Weights of a small mixture-of-experts language model, trained from scratch on English Wikipedia.
Size: vocabulary 5493, 14.4M parameters.
Training: 568M tokens, 3839 steps.
Below are experts of layer 6 (counted from 0) of a mixture-of-experts language model. Rows are named router (the router's row for the expert), gate (a neuron's input weights, with its number), up (a neuron's input weights, with its number) and show model dimensions 64-127. Each number is 200 + 20 x the weight over its row's rms, rounded and kept within 0 to 999.
After each expert's rows: "comes after" lists some tokens at least twice as common just before its tokens as in all text. This comes from a sample of Wikipedia text that the model never trained on. Tokens count by the router's weight.

# expert 86
router,199,196,221,257,217,219,190,191,194,207,187,195,209,185,166,210,197,203,195,164,178,224,233,215,200,205,171,215,228,193,195,200,198,220,244,156,202,208,190,201,215,230,224,214,187,186,213,207,218,186,155,245,211,205,162,174,173,198,192,188,198,197,228,222
gate0,197,208,210,201,169,193,192,193,186,190,230,185,194,211,221,229,177,212,220,211,199,221,204,212,228,216,205,231,217,225,201,207,201,210,179,207,175,218,176,154,209,210,197,220,226,173,209,220,194,196,180,213,187,232,179,210,200,182,206,205,206,230,200,210
up0,216,177,236,194,175,219,204,191,211,188,204,168,176,199,127,187,203,184,199,184,195,160,202,178,177,174,188,199,220,210,208,185,203,181,163,167,222,209,196,209,197,191,210,206,201,184,228,183,181,173,194,190,160,208,203,198,229,209,202,207,220,179,186,170
gate1,223,219,179,196,200,242,193,209,196,237,176,186,189,172,194,219,223,225,177,188,205,190,183,225,158,214,200,196,217,155,187,198,222,188,228,201,202,220,176,193,222,208,231,192,186,192,233,212,210,197,189,220,179,187,192,207,240,166,192,198,209,179,230,258
up1,202,215,202,203,207,244,193,203,214,216,179,161,196,191,184,214,235,235,171,196,199,182,200,200,164,200,192,211,214,164,193,205,208,169,217,189,202,214,183,192,203,207,244,196,186,202,228,208,215,202,187,206,187,205,194,187,232,180,190,193,216,166,247,241
gate2,179,208,203,184,189,219,237,219,154,215,237,209,177,175,233,190,207,232,167,212,221,225,191,214,196,196,179,190,198,186,194,190,210,163,184,202,158,203,220,162,184,218,180,222,196,239,174,192,214,203,169,208,247,196,192,188,171,183,211,246,203,207,213,206
up2,184,171,208,187,197,176,206,215,176,237,199,205,230,200,209,170,197,179,215,216,239,192,194,171,221,203,240,201,179,199,181,206,229,215,213,224,198,203,189,193,207,187,208,194,195,206,209,200,159,216,222,186,205,196,179,212,186,182,224,215,172,198,223,202
gate3,226,179,229,202,187,172,180,214,239,160,189,220,162,196,185,183,211,184,171,182,150,202,187,184,185,204,195,205,221,206,228,196,194,231,175,210,195,227,195,213,203,210,242,192,218,186,175,195,201,183,185,205,197,222,202,197,211,173,206,198,219,232,242,225
up3,210,211,217,229,178,225,209,219,201,212,194,193,225,203,215,190,234,208,187,249,203,194,199,148,177,250,219,194,193,185,212,186,197,165,189,238,178,198,189,180,210,207,193,201,139,202,178,170,192,239,208,195,255,193,194,187,195,230,178,186,181,216,202,191
gate4,204,188,191,167,198,189,198,213,191,199,201,184,228,226,225,215,195,200,208,158,195,212,212,182,209,217,230,228,175,198,183,220,220,201,181,181,212,213,219,250,159,190,185,181,232,209,218,188,204,190,186,222,197,233,204,214,214,226,199,206,195,221,177,175
up4,201,190,191,171,195,190,207,216,193,205,200,190,223,221,224,216,187,195,207,168,192,205,213,183,208,230,235,236,174,191,177,218,225,202,183,177,208,213,214,249,160,200,192,188,232,203,218,184,202,185,181,223,199,234,194,214,208,227,196,205,203,221,180,174
gate5,207,176,241,159,212,190,203,189,186,220,247,238,236,191,171,174,193,191,179,190,193,197,188,207,215,182,195,189,182,169,218,176,238,214,176,193,158,179,236,206,174,166,215,197,187,194,203,189,230,189,219,195,174,195,203,196,220,172,218,192,179,192,217,184
up5,195,202,166,246,181,206,199,204,203,194,159,172,168,223,220,221,224,221,226,211,213,211,196,205,202,207,215,220,228,243,170,231,166,188,202,211,245,203,166,183,209,227,174,198,218,220,190,220,163,224,199,198,221,191,211,213,200,208,178,213,197,208,194,218
comes after: " of", ".\n\n", " in", " to", ".", " for"

# expert 15
router,229,194,208,221,249,212,205,202,206,188,194,170,210,196,173,222,196,199,179,209,177,188,229,178,205,171,179,189,173,241,183,215,203,165,224,205,195,195,208,160,192,210,219,196,189,193,168,171,233,226,185,233,212,214,221,241,179,205,189,240,206,238,244,184
gate0,180,191,174,166,222,187,169,226,189,188,238,212,203,172,186,173,197,195,202,202,225,194,196,194,236,232,190,161,183,155,202,160,189,178,207,207,171,231,182,176,207,183,203,190,219,204,206,199,191,195,177,204,236,179,203,205,184,202,194,220,182,211,206,182
up0,221,212,201,161,222,174,195,207,168,202,234,185,229,189,194,164,209,169,229,192,224,208,204,182,250,230,191,202,181,202,182,189,197,198,163,203,174,217,201,196,202,179,173,210,216,220,215,185,182,188,239,205,207,215,185,185,211,226,208,206,186,183,207,198
gate1,210,170,229,199,204,231,182,203,176,216,207,206,177,207,195,181,200,164,209,197,210,190,194,207,206,193,180,222,195,219,153,227,186,206,215,236,233,222,239,223,199,175,218,184,185,178,197,186,234,248,199,193,165,193,201,206,209,164,185,160,185,207,186,237
up1,206,189,196,202,214,215,222,238,202,212,225,228,175,194,200,186,202,177,214,205,201,177,190,206,167,203,206,210,190,202,192,217,196,191,212,219,200,215,265,182,231,186,197,166,189,206,189,233,229,229,217,204,182,185,193,199,211,193,189,190,172,205,167,183
gate2,180,208,185,182,197,207,222,209,209,198,178,194,218,190,210,193,200,246,182,172,211,261,196,191,178,177,197,201,223,227,225,236,234,202,202,201,206,206,169,185,174,169,183,225,188,209,205,210,184,196,200,199,217,211,218,193,223,192,212,215,204,203,209,232
up2,173,202,192,177,205,192,224,209,203,194,181,192,225,193,209,185,188,233,190,178,210,245,204,190,186,182,198,202,211,231,227,226,230,195,202,216,207,199,170,190,186,159,188,218,198,195,203,213,200,212,208,202,193,215,216,185,229,175,207,213,216,216,189,226
gate3,155,202,217,202,207,200,189,217,214,216,201,211,190,191,232,177,160,201,193,202,211,187,183,220,223,229,194,198,211,229,221,209,164,229,181,202,210,211,231,173,183,167,186,213,185,211,216,170,227,174,236,205,191,204,194,187,176,190,212,214,216,206,216,196
up3,152,219,189,164,201,207,203,210,210,177,178,206,202,195,180,189,209,206,236,217,212,199,197,192,191,231,243,186,194,177,176,190,216,202,210,222,239,219,234,182,207,185,175,169,185,198,232,225,196,191,216,209,182,217,216,197,206,209,172,205,184,193,192,209
gate4,241,213,176,204,220,210,238,189,214,181,171,191,225,183,229,220,241,210,191,206,207,196,200,207,199,201,214,210,206,209,196,222,201,202,208,181,193,196,233,236,194,197,167,190,214,220,209,152,186,188,156,209,169,193,204,198,209,183,205,204,187,206,181,193
up4,237,212,154,217,212,204,236,213,191,185,199,172,207,184,214,199,220,210,210,176,202,191,193,208,194,185,229,209,193,209,211,216,211,206,223,183,193,187,221,204,203,190,167,208,230,228,217,170,183,197,190,214,188,218,189,205,208,206,190,235,205,217,177,177
gate5,213,172,201,223,207,241,173,198,221,187,191,179,183,225,157,165,196,217,206,193,177,228,205,220,199,179,186,184,187,217,194,228,162,201,182,202,195,247,191,229,186,198,213,220,219,182,214,216,208,209,172,189,171,227,212,173,222,230,196,183,203,193,211,209
up5,187,222,198,175,186,150,231,202,179,214,213,214,217,183,243,234,190,174,192,211,217,166,194,178,206,226,217,220,206,185,201,173,233,198,221,198,201,150,208,180,214,209,185,178,184,208,183,180,192,202,224,204,226,180,186,225,180,157,208,211,203,209,184,192
comes after: "\n", ")\n", ".\n", " |\n", ".\n\n", "==\n"

# expert 44
router,220,176,205,197,210,221,175,208,198,204,218,174,201,191,153,197,214,172,176,213,202,176,243,178,197,207,181,225,182,208,196,196,210,171,219,198,176,195,194,213,227,229,232,199,208,191,181,177,219,228,204,219,188,204,196,209,188,193,172,215,195,217,201,207
gate0,198,210,181,175,182,196,181,199,180,179,177,199,190,206,188,244,222,200,189,223,180,203,185,206,206,196,191,224,176,211,169,210,202,203,208,199,221,191,199,210,118,203,253,218,209,220,193,161,242,207,175,202,193,232,232,220,215,219,178,206,195,208,234,239
up0,195,215,182,158,196,172,192,157,179,189,142,207,234,188,197,229,191,192,206,216,199,248,166,193,196,209,178,227,191,215,168,228,183,192,216,187,200,236,194,219,163,162,203,214,197,170,225,149,218,192,184,211,200,217,195,189,201,217,216,189,213,205,182,217
gate1,206,190,214,224,211,210,201,212,202,183,190,210,218,204,185,204,187,165,175,180,210,192,221,224,202,218,172,180,199,196,213,237,219,193,240,225,190,255,205,216,219,235,213,212,226,200,158,226,170,194,205,210,221,211,224,197,221,198,219,207,219,178,199,207
up1,199,191,195,180,176,185,195,239,214,212,183,193,195,186,215,178,172,239,207,208,242,190,214,170,224,194,227,224,151,184,174,168,231,201,166,191,205,178,208,187,183,207,228,181,175,178,208,199,190,203,206,175,220,194,161,253,206,176,185,261,170,250,187,208
gate2,217,202,204,210,182,236,189,192,200,207,211,183,178,228,213,213,227,162,183,228,174,239,197,211,231,167,216,217,190,219,202,208,223,205,225,193,176,187,195,207,168,231,210,226,214,214,222,211,182,207,196,224,184,170,211,230,219,177,174,184,172,217,172,214
up2,183,185,178,185,204,199,208,196,188,170,224,213,251,189,232,201,171,198,159,193,198,176,194,208,193,226,197,172,227,213,223,181,186,215,202,218,227,197,193,211,171,223,198,191,152,221,158,223,201,199,192,184,241,213,188,195,192,197,222,202,224,193,212,197
gate3,172,211,214,212,170,213,212,215,205,185,215,218,194,202,212,198,212,208,187,185,188,204,194,186,188,232,228,190,213,218,192,192,236,194,171,167,190,194,196,215,191,221,196,172,210,231,171,176,218,189,180,196,191,230,231,201,153,220,172,205,201,209,212,192
up3,212,179,186,172,182,190,176,207,137,165,204,220,217,233,193,190,213,232,177,183,174,222,183,210,192,175,179,188,217,209,194,167,236,210,172,175,220,184,192,192,173,221,220,161,187,211,190,166,214,204,207,195,192,210,212,198,212,222,158,221,163,203,229,180
gate4,181,205,203,191,209,200,195,188,204,192,201,176,191,248,180,210,217,214,223,191,166,191,187,205,193,196,205,169,198,188,236,220,193,189,188,178,181,233,166,188,236,207,208,211,181,218,179,204,204,184,194,213,194,213,183,194,225,224,184,203,220,169,239,185
up4,193,187,240,197,206,223,224,203,196,179,222,190,208,233,209,234,236,184,195,209,170,183,200,215,193,222,186,169,210,182,221,191,212,219,197,209,197,250,212,195,188,179,200,185,169,212,206,206,217,203,184,200,186,209,196,204,190,208,170,193,222,196,186,211
gate5,184,204,192,198,204,177,175,185,210,200,215,186,165,206,217,203,218,251,239,199,221,173,199,233,212,177,209,192,180,248,197,228,193,188,228,197,210,149,231,172,238,197,204,175,210,198,210,168,192,177,180,215,196,202,204,192,220,181,174,215,174,201,193,220
up5,183,199,223,186,201,188,181,192,193,205,207,180,184,216,192,213,203,239,224,194,230,226,207,228,239,181,205,206,173,242,202,209,201,196,219,199,202,181,218,154,230,236,226,164,188,193,189,213,192,194,167,203,229,225,185,209,175,225,189,186,190,195,217,207
comes after: "\n", ")\n", " |\n", ".\n", " was", "==\n"

# expert 90
router,162,184,248,210,237,148,221,184,195,172,209,199,197,200,200,216,151,201,216,187,233,175,178,179,205,188,190,202,208,215,196,216,175,197,168,213,205,222,197,203,206,186,191,181,214,218,174,181,222,223,211,186,188,193,202,168,194,193,185,203,196,200,221,210
gate0,202,181,182,226,197,183,190,217,183,174,215,199,225,229,157,210,255,191,205,178,189,242,195,208,203,188,177,211,222,213,224,235,183,183,185,218,219,225,179,192,190,186,151,198,209,201,179,216,190,216,202,203,204,178,220,204,193,189,216,224,219,182,200,239
up0,204,213,208,161,192,205,220,199,222,213,180,194,158,202,287,190,172,207,193,223,198,155,191,193,218,202,233,199,180,194,189,189,195,217,183,213,228,175,212,221,189,193,231,198,168,225,190,228,191,184,170,184,188,212,167,182,178,209,211,177,202,221,189,199
gate1,215,176,171,194,173,191,197,173,231,180,224,192,204,160,216,232,194,168,209,207,196,195,184,232,204,207,200,195,211,182,186,254,159,173,199,228,234,205,248,185,195,171,179,203,210,205,220,183,204,184,193,204,208,204,203,205,158,205,200,233,189,221,197,193
up1,217,176,163,188,199,212,211,201,235,194,180,201,185,170,227,241,196,179,193,188,195,168,194,217,218,222,220,168,166,226,208,215,187,162,190,220,242,195,223,192,230,178,209,192,186,219,208,172,197,194,209,223,215,185,159,191,191,234,183,230,204,214,187,210
gate2,197,175,200,228,193,192,167,164,160,210,184,223,224,220,174,183,174,190,223,210,193,225,194,211,177,209,201,214,212,243,222,183,188,209,216,216,210,199,182,185,212,209,190,178,201,187,211,193,153,190,196,174,226,187,219,174,215,189,190,208,207,164,196,175
up2,178,168,218,225,200,197,177,182,170,218,198,217,216,215,169,187,172,198,231,193,174,238,180,232,166,190,183,215,213,230,207,200,200,218,221,213,205,198,178,184,201,211,195,194,232,190,204,189,158,189,218,172,242,197,192,179,219,189,181,207,202,176,188,169
gate3,200,195,198,212,197,191,188,200,193,205,221,178,207,181,189,185,189,223,188,166,205,167,157,227,199,173,206,207,212,250,223,183,202,214,192,249,209,226,200,207,194,170,182,162,169,216,234,223,206,207,234,182,207,183,191,190,190,189,215,206,196,219,180,173
up3,199,183,206,200,197,216,182,225,208,225,193,192,210,190,213,219,190,206,193,166,179,190,220,203,188,222,185,202,190,211,217,176,208,179,212,232,212,194,208,207,201,190,223,187,162,186,202,187,215,184,228,176,211,200,172,215,208,174,185,189,195,194,211,196
gate4,190,162,200,204,168,206,237,176,194,228,191,217,185,184,190,193,181,209,196,182,217,213,190,181,242,179,224,218,189,161,185,213,156,185,164,220,246,215,181,223,211,190,189,157,188,234,212,217,203,206,227,173,159,216,195,180,213,226,189,216,208,201,223,190
up4,186,199,191,181,209,214,170,188,201,169,180,243,240,219,223,191,201,171,224,228,215,197,212,212,202,255,202,205,217,239,196,214,212,215,228,179,214,187,211,155,206,231,204,200,221,181,202,181,220,199,232,226,224,200,209,173,191,189,179,225,157,219,163,180
gate5,198,173,197,194,187,216,183,189,209,191,154,221,215,198,177,241,216,216,199,183,159,174,178,187,228,170,208,241,206,228,202,170,213,197,189,191,160,187,208,187,222,173,166,187,215,196,202,165,193,208,202,204,218,235,185,188,169,214,187,181,198,203,199,215
up5,206,198,222,213,225,180,211,194,180,213,227,203,176,188,228,179,187,163,195,194,216,168,230,207,190,236,187,185,184,194,235,223,180,213,213,203,210,182,213,200,166,220,206,197,186,205,193,241,197,208,195,181,227,165,202,210,221,201,224,213,211,191,203,215
comes after: "|", " |", " ", "-", "\n", " |\n"

# expert 20
router,200,231,215,163,205,190,167,176,189,157,212,220,241,230,221,188,184,226,194,218,211,173,207,175,190,188,197,187,203,189,216,204,212,222,182,199,185,228,176,194,172,189,220,215,171,208,221,201,186,226,222,148,190,186,188,183,200,184,223,225,212,223,189,216
gate0,218,232,218,212,187,173,195,219,199,193,189,200,206,177,213,200,203,172,212,191,241,201,228,207,198,180,184,184,208,165,177,228,203,244,169,249,229,202,193,243,187,199,172,203,203,194,191,195,177,211,235,189,184,181,253,205,206,187,224,213,229,227,207,205
up0,178,185,232,195,175,177,183,185,229,188,204,204,209,184,182,218,213,141,232,166,229,250,227,212,201,195,154,189,177,157,189,239,216,221,176,164,176,196,224,195,218,189,239,175,201,193,203,173,173,211,217,217,214,208,208,225,186,168,190,212,178,220,232,182
gate1,206,213,207,188,234,218,196,210,168,193,214,165,182,224,223,175,189,162,201,164,214,221,188,200,184,231,197,223,188,202,166,202,183,195,192,209,207,169,215,212,196,207,200,190,177,204,208,205,200,162,197,185,167,199,200,205,242,187,167,199,200,211,187,174
up1,202,213,216,173,234,217,185,205,161,194,207,172,187,214,226,172,197,166,204,170,226,213,198,187,197,241,195,206,178,196,168,195,179,191,191,203,223,189,198,202,201,196,200,205,170,205,214,202,213,176,204,173,173,201,193,198,250,190,165,202,203,200,173,169
gate2,222,204,223,191,193,190,177,163,198,176,236,186,214,222,222,180,184,200,230,185,187,222,195,203,206,247,221,201,198,176,212,208,169,201,195,207,191,216,169,222,199,192,195,157,204,190,220,189,189,171,184,214,210,178,193,198,174,202,203,180,174,218,196,222
up2,201,213,183,204,208,181,176,196,211,198,226,193,219,207,236,167,179,217,218,158,199,193,198,197,206,226,208,204,174,199,205,202,218,206,213,219,175,194,150,189,229,166,210,202,221,222,244,170,186,220,163,229,185,200,202,197,221,222,225,174,192,206,182,231
gate3,242,224,209,214,206,214,215,182,233,211,217,159,226,238,201,172,183,164,165,201,216,219,211,215,204,224,188,211,222,222,186,213,197,189,189,231,165,181,210,233,213,192,219,163,234,171,198,199,188,189,218,208,188,184,178,215,205,181,226,204,205,193,187,180
up3,178,187,194,213,181,193,229,191,196,190,170,227,191,210,206,212,220,205,229,198,178,212,189,203,212,162,205,170,207,154,245,198,198,196,215,215,199,182,203,207,204,199,165,211,181,239,216,198,178,182,146,190,160,183,205,198,213,210,200,183,208,195,209,215
gate4,198,192,231,201,200,199,215,195,212,200,197,215,211,203,206,183,165,182,197,164,226,192,182,199,186,196,213,195,201,204,202,225,205,224,160,225,231,224,184,176,201,232,164,185,208,220,215,223,200,194,218,207,191,208,140,185,236,208,174,214,216,172,219,206
up4,213,186,192,227,205,173,186,219,207,184,226,195,231,189,215,180,177,214,179,177,227,220,200,229,205,209,210,232,223,197,186,239,205,186,203,223,200,248,224,188,213,208,208,195,214,248,223,222,217,198,189,148,189,204,194,177,197,188,210,228,185,190,214,164
gate5,227,192,213,182,140,197,203,190,211,198,205,175,187,185,219,186,220,187,187,169,185,189,191,202,196,170,208,207,213,197,205,191,206,229,196,208,220,210,179,205,221,176,154,218,213,210,155,175,213,224,216,169,219,247,187,234,224,201,209,166,230,213,221,231
up5,209,196,214,200,201,230,195,224,194,205,172,188,202,175,203,200,220,178,185,192,175,217,201,224,203,205,195,236,214,200,147,204,206,209,198,180,201,224,200,222,228,223,224,204,190,207,184,175,210,214,177,179,206,249,194,254,182,193,183,163,206,220,224,198
comes after: " T", "0", " S", " t", "S", "T"

# expert 47
router,182,216,201,194,209,178,213,209,202,217,199,233,182,193,217,218,207,202,209,178,199,226,192,175,205,184,207,182,180,174,197,159,192,176,179,208,189,187,173,230,214,188,222,202,210,195,159,256,200,201,221,219,205,210,173,166,201,222,184,211,227,195,201,193
gate0,178,181,189,186,219,192,199,222,193,225,155,192,190,225,194,182,224,239,205,145,189,187,196,186,189,202,219,204,174,185,223,191,189,226,218,208,225,213,209,221,215,198,196,161,217,219,212,180,186,179,226,203,201,183,189,194,227,205,197,206,217,263,200,189
up0,200,149,169,193,191,179,211,180,168,246,184,230,228,215,190,205,190,203,211,246,203,174,213,190,207,215,192,207,210,200,212,179,209,241,176,196,171,213,206,189,225,222,208,212,191,223,222,192,178,193,183,193,183,182,209,157,179,183,223,200,203,197,217,204
gate1,178,169,212,205,211,181,227,179,201,238,168,178,195,224,209,196,175,171,174,191,187,169,174,203,217,200,163,206,176,180,181,169,225,165,191,162,204,222,186,206,189,196,194,165,184,217,180,204,214,203,214,215,181,200,231,204,203,170,205,186,192,213,189,202
up1,180,186,202,237,216,180,224,200,209,236,191,177,182,202,182,197,200,161,176,215,200,183,162,206,188,188,158,237,187,178,209,178,206,169,214,186,179,203,217,191,202,211,220,158,209,210,198,191,184,226,186,188,181,200,191,243,221,181,197,228,173,247,219,194
gate2,193,207,164,178,204,218,248,221,183,204,207,161,230,242,202,225,251,207,217,191,212,218,218,191,221,219,192,213,228,176,220,174,186,187,212,210,211,220,199,198,207,237,219,188,176,155,200,201,186,156,188,207,196,161,177,170,224,227,206,235,214,214,206,226
up2,187,215,177,191,183,208,240,223,190,207,199,158,209,205,193,200,235,215,203,196,215,204,214,190,201,257,211,240,212,185,200,190,180,204,211,215,205,203,220,202,231,242,213,197,214,185,191,199,210,147,175,192,183,195,183,202,196,217,216,206,219,248,201,234
gate3,181,230,216,218,223,196,206,199,204,166,190,203,182,198,190,207,187,211,155,178,217,143,186,186,160,184,188,201,181,203,184,166,196,187,204,202,162,230,216,189,202,215,196,157,182,197,169,176,213,179,191,183,178,233,191,226,216,207,191,183,207,197,224,192
up3,190,215,199,203,190,194,203,189,225,172,191,207,208,209,169,202,175,225,172,191,214,168,214,205,185,197,190,198,191,205,147,189,177,212,202,233,177,227,243,194,187,225,199,175,196,203,183,158,225,191,184,196,175,218,214,226,199,187,176,193,168,215,219,178
gate4,243,161,198,199,173,229,184,230,225,194,163,211,205,165,199,188,186,201,212,186,188,232,221,190,199,196,210,193,219,177,174,177,195,210,221,207,223,241,187,197,195,177,191,188,168,209,204,195,234,226,229,196,238,226,196,164,159,225,185,251,196,212,172,178
up4,218,191,168,198,226,220,191,184,201,167,212,170,194,194,206,202,172,181,182,204,204,173,216,200,163,216,206,210,165,219,200,198,219,199,220,216,198,171,218,216,237,203,224,238,188,230,229,210,202,195,198,228,168,164,203,183,222,227,242,226,216,184,212,201
gate5,197,229,196,211,179,155,175,237,202,198,144,202,220,178,209,198,187,183,193,218,238,182,208,207,216,212,197,161,163,203,207,177,251,186,186,209,173,191,195,187,202,209,196,159,224,190,217,186,187,207,193,199,192,189,196,194,189,233,194,230,231,200,198,222
up5,203,234,190,212,181,179,186,238,208,200,157,203,232,184,213,207,179,191,195,242,232,197,215,198,241,227,193,160,170,202,200,180,241,188,182,202,160,179,177,202,198,221,189,174,211,194,200,193,203,202,189,211,199,173,196,194,194,221,193,209,222,200,194,218
comes after: " M", " D", " |", "M", " Y", " E"

# expert 91
router,181,184,220,226,217,161,213,220,194,212,203,175,187,184,190,191,182,218,201,181,211,163,201,217,218,205,220,224,214,183,204,194,194,233,175,218,198,193,192,201,223,180,211,169,212,227,191,201,217,233,203,182,240,170,189,170,201,216,185,205,234,211,184,209
gate0,199,206,228,198,223,164,188,216,213,200,234,229,223,218,201,180,191,214,195,191,222,181,186,188,183,174,231,248,216,202,240,146,218,226,204,225,206,205,248,192,201,201,179,146,200,175,187,180,208,208,197,173,204,182,170,189,208,216,221,185,215,173,196,207
up0,181,189,191,214,183,198,188,170,156,182,201,163,213,203,197,213,219,181,218,212,234,220,243,186,179,216,180,201,230,227,176,219,221,235,194,162,222,188,212,233,175,198,204,224,186,194,169,180,183,195,201,214,197,212,196,206,194,215,180,186,217,181,214,248
gate1,187,226,219,200,187,202,189,216,198,205,195,195,202,193,191,175,201,235,187,203,174,222,202,242,205,214,206,224,222,208,192,186,167,201,168,208,211,233,222,220,239,236,244,183,211,185,200,164,185,190,194,236,206,200,191,209,220,158,200,180,212,191,186,188
up1,197,213,162,193,187,212,204,169,170,215,188,218,231,177,190,183,216,227,203,212,184,247,190,232,205,223,229,209,213,220,205,204,210,202,193,213,234,203,221,189,192,246,246,166,166,177,209,203,198,199,219,243,226,176,191,206,190,166,202,187,178,206,174,197
gate2,214,166,195,229,210,199,205,192,162,199,202,187,174,198,184,242,195,165,180,225,196,176,241,171,191,199,217,219,205,182,208,203,172,186,203,185,225,184,200,169,233,204,217,198,169,179,202,221,190,179,204,192,211,189,172,174,218,199,234,205,208,181,204,203
up2,202,209,216,213,223,185,194,173,170,223,202,196,200,199,262,207,191,196,230,217,164,213,230,202,223,198,201,202,217,200,177,211,228,154,177,208,205,188,170,217,185,202,224,208,204,186,170,237,215,228,198,208,201,190,207,209,221,239,181,202,210,236,201,202
gate3,182,214,252,206,218,182,178,188,174,216,235,173,182,186,175,204,183,184,162,231,189,185,238,193,233,204,201,187,191,205,198,221,168,194,222,190,214,183,195,217,246,185,201,203,200,218,197,174,224,211,175,201,220,199,174,188,217,224,205,181,220,177,210,179
up3,204,197,219,183,202,193,177,197,164,230,225,169,212,190,172,204,211,167,162,231,186,203,211,209,227,204,210,189,152,194,204,219,178,213,214,207,199,179,200,224,215,175,177,196,186,229,228,183,202,188,175,214,223,216,201,179,236,211,207,186,221,190,200,163
gate4,217,231,186,180,171,206,177,199,207,187,198,220,183,224,237,210,192,211,165,170,178,190,174,235,181,194,205,234,198,215,204,196,196,198,200,202,200,220,187,211,170,180,194,190,204,202,191,199,236,216,198,241,186,194,217,192,201,203,188,199,203,192,180,211
up4,239,220,192,185,189,215,172,200,206,192,207,220,194,222,241,209,189,212,166,172,179,184,175,222,189,199,189,244,217,199,195,194,181,205,193,201,191,232,196,227,169,166,183,181,209,199,216,167,215,223,204,222,209,171,222,184,202,201,176,182,206,214,181,203
gate5,206,219,169,228,228,201,193,191,204,197,175,203,197,190,171,232,169,224,192,162,189,196,195,232,161,205,208,213,212,223,198,173,227,200,191,195,226,196,248,220,198,197,209,172,211,186,191,165,218,196,159,192,205,209,196,217,173,211,203,172,207,204,208,195
up5,204,221,159,233,213,202,177,201,208,204,181,208,205,190,156,215,172,218,187,178,198,217,188,237,163,216,195,206,209,229,187,182,225,200,195,202,230,203,242,228,190,191,213,188,216,186,209,164,208,203,159,203,214,203,201,213,175,210,186,175,208,207,202,190
comes after: " |", "|", " |\n", "4", "5", " +"

# expert 60
router,200,194,219,225,223,192,187,180,192,213,209,204,230,192,190,179,196,175,164,197,189,223,216,212,221,233,174,233,208,191,159,179,192,189,200,169,226,173,200,198,203,235,245,221,228,195,191,198,209,172,189,228,195,214,178,164,193,211,174,185,195,154,193,197
gate0,210,201,201,220,178,193,211,230,175,180,205,217,161,214,160,232,220,179,198,183,179,208,185,230,232,215,205,217,181,211,185,220,211,217,185,216,190,234,229,184,202,157,205,202,221,237,214,214,218,208,174,192,209,214,223,213,219,166,229,201,206,185,178,217
up0,198,210,198,165,207,209,196,157,221,219,199,187,228,183,237,178,197,211,204,220,215,195,210,182,161,180,197,172,216,190,217,177,195,168,229,203,180,178,182,213,200,239,211,178,178,155,215,190,196,180,240,206,211,187,195,204,194,201,203,231,191,225,238,177
gate1,179,197,208,187,223,214,196,210,188,197,211,199,199,203,197,168,228,215,173,212,232,208,197,206,217,213,190,203,181,224,211,167,219,223,158,193,197,229,224,194,199,195,181,204,218,228,214,170,203,238,183,208,191,175,195,222,181,230,185,193,217,185,182,223
up1,226,201,202,183,139,201,204,196,226,195,202,203,226,165,221,210,200,171,188,211,158,186,203,171,197,188,202,205,185,182,186,184,213,163,186,211,211,194,185,229,174,237,207,191,190,188,220,212,212,210,171,211,181,199,208,184,203,187,205,209,201,182,172,177
gate2,253,188,220,195,207,207,237,211,184,217,202,171,204,200,201,200,186,183,196,186,188,235,197,224,164,175,213,201,195,202,217,186,222,197,214,206,200,159,201,184,180,216,219,211,176,205,203,185,197,218,151,219,261,193,193,201,183,181,213,189,169,190,210,233
up2,245,232,204,198,240,192,212,193,180,194,165,211,194,230,223,174,252,178,192,204,187,208,204,188,214,187,190,190,223,195,184,176,233,198,185,214,198,213,180,170,171,197,185,207,212,199,190,196,178,219,178,203,181,217,198,203,241,216,164,185,182,186,193,231
gate3,244,216,185,221,171,175,189,194,194,188,199,203,216,212,219,198,221,190,193,211,176,200,196,193,213,204,179,202,196,199,183,185,258,174,176,208,176,190,204,192,145,218,209,186,201,217,207,197,189,208,207,195,171,198,209,181,216,167,227,196,187,206,223,183
up3,230,221,199,219,177,183,181,176,208,191,212,194,214,191,229,207,214,189,181,219,175,207,219,186,209,210,172,219,194,196,189,178,246,164,182,204,192,193,209,181,158,218,193,187,193,211,206,187,181,205,200,204,170,198,200,169,187,183,213,173,175,195,212,187
gate4,208,226,213,272,210,198,171,204,226,231,179,236,228,188,222,187,190,200,185,208,190,204,198,246,200,217,154,211,173,185,195,222,167,200,222,214,221,197,247,176,203,225,219,195,214,169,183,220,219,166,225,192,217,187,172,209,212,216,197,209,161,199,202,197
up4,211,249,208,260,210,183,175,202,216,227,170,241,220,190,216,185,222,202,188,217,192,205,187,244,200,199,162,188,170,193,216,204,156,189,220,206,201,200,233,181,200,216,203,177,223,176,196,217,212,161,225,185,183,187,188,209,232,221,189,198,152,213,204,204
gate5,165,203,181,155,194,233,205,211,211,196,214,213,228,203,205,187,174,200,197,186,185,243,201,178,202,192,178,150,218,179,238,193,209,185,202,193,216,205,188,184,207,232,221,203,204,185,226,169,155,208,217,208,196,191,196,196,232,222,197,201,191,175,195,201
up5,237,224,220,259,218,166,204,187,190,199,193,206,183,212,199,213,226,201,193,208,210,163,189,207,199,203,217,237,189,217,168,204,202,200,214,204,169,203,219,221,213,180,189,186,175,216,181,252,236,178,197,204,205,202,202,207,190,160,204,197,204,221,190,215
comes after: " of", " in", " to", " by", " is", " as"